From a checkpoint of a small mixture-of-experts model trained on Wikipedia.
Size: 12 layers, width 128, vocabulary 11913, 9.18M parameters.
Experts: 64 experts in each of 6 layers, 32 GeGLU neurons an expert.
Below are experts of layer 7 (counted from 0) of a mixture-of-experts language model. Rows are named down (a neuron's output weights, with its number) and show model dimensions 0-127. Each number is 128 + 32 x the weight over its row's rms, rounded and kept within 0 to 255. Numbers have three digits each.
Before each expert's rows: a language model's description of what the expert responds to. This comes from a sample of Wikipedia text that the model never trained on.

# expert 62
It responds to: Leading digits of numbers. First digit of multi-digit numbers, often 1 or 2, as in 2|020, £1|000, 6|77 stores, and short table dividers.
down0:189122099100127124154133167145162173162084212155141133122107106108139139133145185139157118124120125105171090117089150155131132093110102123158121131167094164202075133165150181094056128087195114150179161121163167152113064098118125140173159107156077115176143122151109114110172173107126098178133104134182122096091126152133117089162120105149142131152105084189189124134047102120160146170134
down1:093160075142051111109125160082127149129109141191134161103104090095215107181078113095167140177084150107114127095153139096073141146097113160130082108163100128153129126145094132121126163113121075147161162119150149124129153081089121120099058136150124096114152157109092123130219155091133104160126114105138078104183129133146110112178134170104156067092116068155092143142176141127051144108152
down2:161117082138114161139112134120107162112073127133104094111154183136096163136137182204148130136144117043143105137056123128079159162082176189118185094118155101173139067108087164116120166109114159135145114146149133150131159146133083108149133124134087157099129122140089110138125109135154175074138089149135109151127139131201156148159142113103124153108108124124101058093119144003098093103179
down3:074078165069134121134115109098132121138075094128099092117108132132125109135160122080160184112091172170093130139177123107076155104129129133126079107134173130108129086139115153133148149123081086117042162117081130107173135100101149114134182107080148099148133094144149144120124147064069163107100089166111116188120076125167124167151204132114126116123150069129127176153125122205033135152109
down4:126106140116130148160150126165114104099112092101148095163155122163114188105165113094108074160090110123108058134142138075166132194101149190169142120079076134136122105142165122106097077177104176115104176142120115115111131152077119167221140126145109130168177159119167128120096102137164161066093128121074176120111167136186163134140148116072095098075096161113137113137178111127054094109145
down5:117099131118112166200090091099096127102065202068087090117181114108113137108112168115096084187133149111113143103167081157114171092104155096158140174131068117119107170088090139139112119137104138176127123050090102138137151117093147124167093051067090141092102139172104159100127108140114135111112193113098132122142145092098093061122165136121148112180123160127131071102117157071105141119122
down6:102127080144092136170122086054127119164096150095150144120079069133080120058178103124126143124098167137106122138137152107148115173128137206125136182107150151127124159131117092130089090188114158166151107125031156146149141127138137144183108107139097109061118152103152109153076135133147136120176127087136180117175116119069131127120148194212148089109151125117120161089132096109188095095160
down7:151110120118087129147207158158123135215134127183158143187132147082095097160117037105073127148173151142193105134121217143127150149125138137107173066114166132200088128134194173121157145139141104115107136172135121142104119106163170149142087156129118165134157138124109130146078132158155173146150143193132103165092111082125109094118122171134180103101158128098115182117133144132105084117153
down8:108192140115082141118164182129069113066149073127161082152090133134127140116147133093119114107161129087160108128059122092053157121133143119159140112155107074060144178133155121111105134162134134099129117173143114103100073179108157137167099128196134066091161143109204100140158133075099082137138123134112120134092181134159100085149112184187098083125128097136092189141103172109131149158139
down9:075062111083202148150137140121077106070122091146145155125111087162127107155185125187189088201133116159141137151128129101135073163069125161117133106142135068145082159096143105100110101112124131146111123122074177165154109105163164210111164186117131154095120082154121160125135103143185182135120101117145138147111170071145177140103121149122138120127162151052144111138109154088153160156146
down10:117143161146112109096122081136133122086107165171156127134184126113128210131094142140137158176117057056107101125123178169125156120137187149125098071132190147068099149149095154085188122162088094067135142097088081174125089127118092143116111161138088109128064120100180145148111169115125117160165110040147143114166165150151111138119144077184109097106077140153126144096128118106152129135097
down11:108121098118115141101101136108135042097119101134117092120122084124129109184145086091144136125147082105072119129117120131106198103127091107141078113162105119138066086048107185174074108101112156158102128141149189110096181147122109091128156189058149096055094093123118114133076115100116079084120103093128103146101135163120107118143114138069084149139122099104102091171108155116128210161134
down12:114114132172131121142159119152099165134170158061127063163094161144108152122107129144125089131160180137182168078234041146152102147118120150154177148102139097141153129151190108158161108108119117065172106158143174126141120130106123128169145141129111140089126123096134198122103124103113158092107122146158131154122139095146179115118071068132090146092118123108187150114068087113153156101044
down13:090097105173097109120153097116115135064134134112099122182195096102102152117096074161148136147081155088150121152164137079138187169078087147153154113155154080121146107127168182153164119131131178093129124097124145101166154138072159131129147133109155155074122161084108120137152202137098162113163150122136183160168039101094129166131104122119152082098110183188144083119118157065101120153168
down14:147138126177119111179114171120055172168138173108228103168134124093160153111121136132131129102079127104146203081160142160093107160085171163190134115131092143133133092113144080092118050153105100092127154146131114138163117131100179091128105099107080119126123118115082097160140142080166123170099154154170097155073132153091146125131075165155148148151117127149091105134144128120165208134194
down15:073124134110132157123136089134075108098148106077067144074124147132045136128134122124108156185087164101136170112106130110102070122103111139091160181127105204112089121134155213107078095101144126137140156169110138169102054163142173114070110106063124132102096122110089126175173129147122167116069111144142113067109141125125079140188119146093118174079150144111120183123130105150132117095121
down16:160118105124117151141087147155131113122157140178115101106145158144125145137179079093120096104133134117128122068089082143067154180143135104090093138153129167114159165075126107125118175118153099174158094120095109188104153095121082173118175089067094094166186132190135177127140116116178138144136145131164079147105132168054109123143171084107119054149124153127155116122041088158169157094075
down17:102102115172153102106189118155099109079125111123115171104116116126165118164105096128094105135145056128133111149088110109132117113105087092140064119162131135125131109131083170120126144183121087122086101119098119085102120142129104100146164182109219114151156117175140113152093129143100112147155124089109138121132176138199129119175205198108136110140075073065079111169180193177091082154107
down18:182188176139126107110105120193067096143152162075158075164144128112053117120161131131156101084165136174152124111139148129125100073156147149154149174125137203045094120116120136101080113159127158141163132151134152146079129092114088146121053156091139109105131147174140105142177117115149109146146120102129147160164103185148164160179176167109122081131134186170103111114077125133123094081084
down19:143137158098155125121156067103118121085093070131191099110096126068128133091201134106195156129085105135158116137099115168063151063151063070094087112135104139105121129038112177151105103189109107141076114146129131112117127121084094188103214146037116141117127132133122136137108149128107108173122113097092128107140179107136131125154166111110146103153155174151121079123150107133127147139107
down20:153107098155142079090128072083115126145184119088149134113092137098121144128072107101080114137138155136122117146096144159111113154103052120082148218148178131102090104097147122139064093164145112163142140104117169148134138110156108095062139129111120165139121150142074132122165099158132087096157135115117200116086071133134143135056103201154151077136213131057168101165116112097126144116140
down21:123090093156128145100104163153158164089156155070154136158139115122127115120143083147093118148131106090137180141219166116159155189122144093146168118082170092126118110212154038110140088144153075112142126114109131121188112110188166134120110115126124160146150123191118165176100121125174146122096085087140129163134178099106118087171094101223192125130123136113157113150143106103105131090151
down22:129161099145119104119072143087140116083137150063161072099040168132111139110123135075160077123092114124119081156108088136144081103190102096190128150122119144158094145159098071114099183098094169101102173118141091150158141130193149117187185078118123170164125103151143145212122150147109118079183109144164208136132144134166125160141095130131148151141080120128153098138124115149154155143128
down23:100120093085141181184173114152181149185081023070172149138104121095118116147068133161139146156130138121148132123150120130164150106139126171165155132128107126154106142133125128127178163149095141140127082103161113168075093128121170162103097149140107114080156142094084089140130143113128112059140197112125128058106133132146078117092112110137103102087092096108177210154162106114130105145210
down24:109106125115177153067078052058152092110032120123123105176077128105132145102159126120125141156142066101097160177143097067153172142139153123129114109114167130131112094049076076108148124145142167132095160127111113149082176139058142104116132175134104103175113112117130135116071184110120132142105146091131123103140083133118083141124116093103157098143074181102081089137179114115107134138169
down25:119136117149091130127193126096171112105098112130093139085160147182104129169135135145195164151098126116096161141157095098120178062171148187079103164171094167119101093059087121146155179138139092122122120089168157135104098069080150125085168161075139086178180171174142103143116167104111090135149105124153147121171125173102123149140173110105201114113128125100128054137138167162116091127148
down26:207117107174140104147131155127121179195135150118165061097085113156153123161096089167093116138098185092150125173096108112136141132160135120122202148151142133123159156118121076146075135125108184131131158139132111101134145102182142124110139106169162163078113120159044126154122101139134168123205106136165142144165163192115174149082115107147106096134207100134079077130146153171133098095170
down27:205075109189126161137132088124149109146131169102177145124105134113087162147136074159130117091151182074097112172137162055175145143127192114155135095119121089162132131094074172171133141101183144111080130131108121095075084161117130091133149129123144123055145184145164089156108134133123111126114149169167047101087095110161075116140171101075151145131133084121107135118108138047116138145148
down28:090123137116047133099135109123183139123048108182106167114137145151127130114164119096185137120110147132146110142049169125061123138136111132126113078103123132073116081121080146148123205175100063155088123140122112114089113157195092117125102153117116153170083166178131086116155182079094097156112111081121108123096115143121127140183164122129166098125155124118061144094152121144081156146202
down29:102149177140201121111145106108103096131096184101155134120120081178161151160073149146128123112124115162151114093154156150104127177172150116160120121134117160092108135164146165127122114188106196135136063107143139128090112132150151137148120138159145155148123056171120174113163200067185131129116179145163185099145160093173097094154133102120110125144196108093086107090088060099088070093101
down30:154167144134066100104131091117075119108137102128104112136111103093190109140114086128142144099134196130170130163082141194177105173158042126076122123077111166153092112106172150108188124097119100138076112119205112096118170138142090113128129141141131170103159102118043123126165099153078138112134105116162127115149144156124114114088170155070101107099102118108159131199102183187121109109089
down31:108191135103137134107125184104140127084139055129192110114149104149138133135079139170168077157081152087153160123165121082148150154070135088185104070071121175146137128179032089153126112114159093090105113133109098131081110120165175109125161096172168138119089142086145126091163093151157170179100145089185134098131088126163119174146167139143095129155121140125163116085142107117124160110171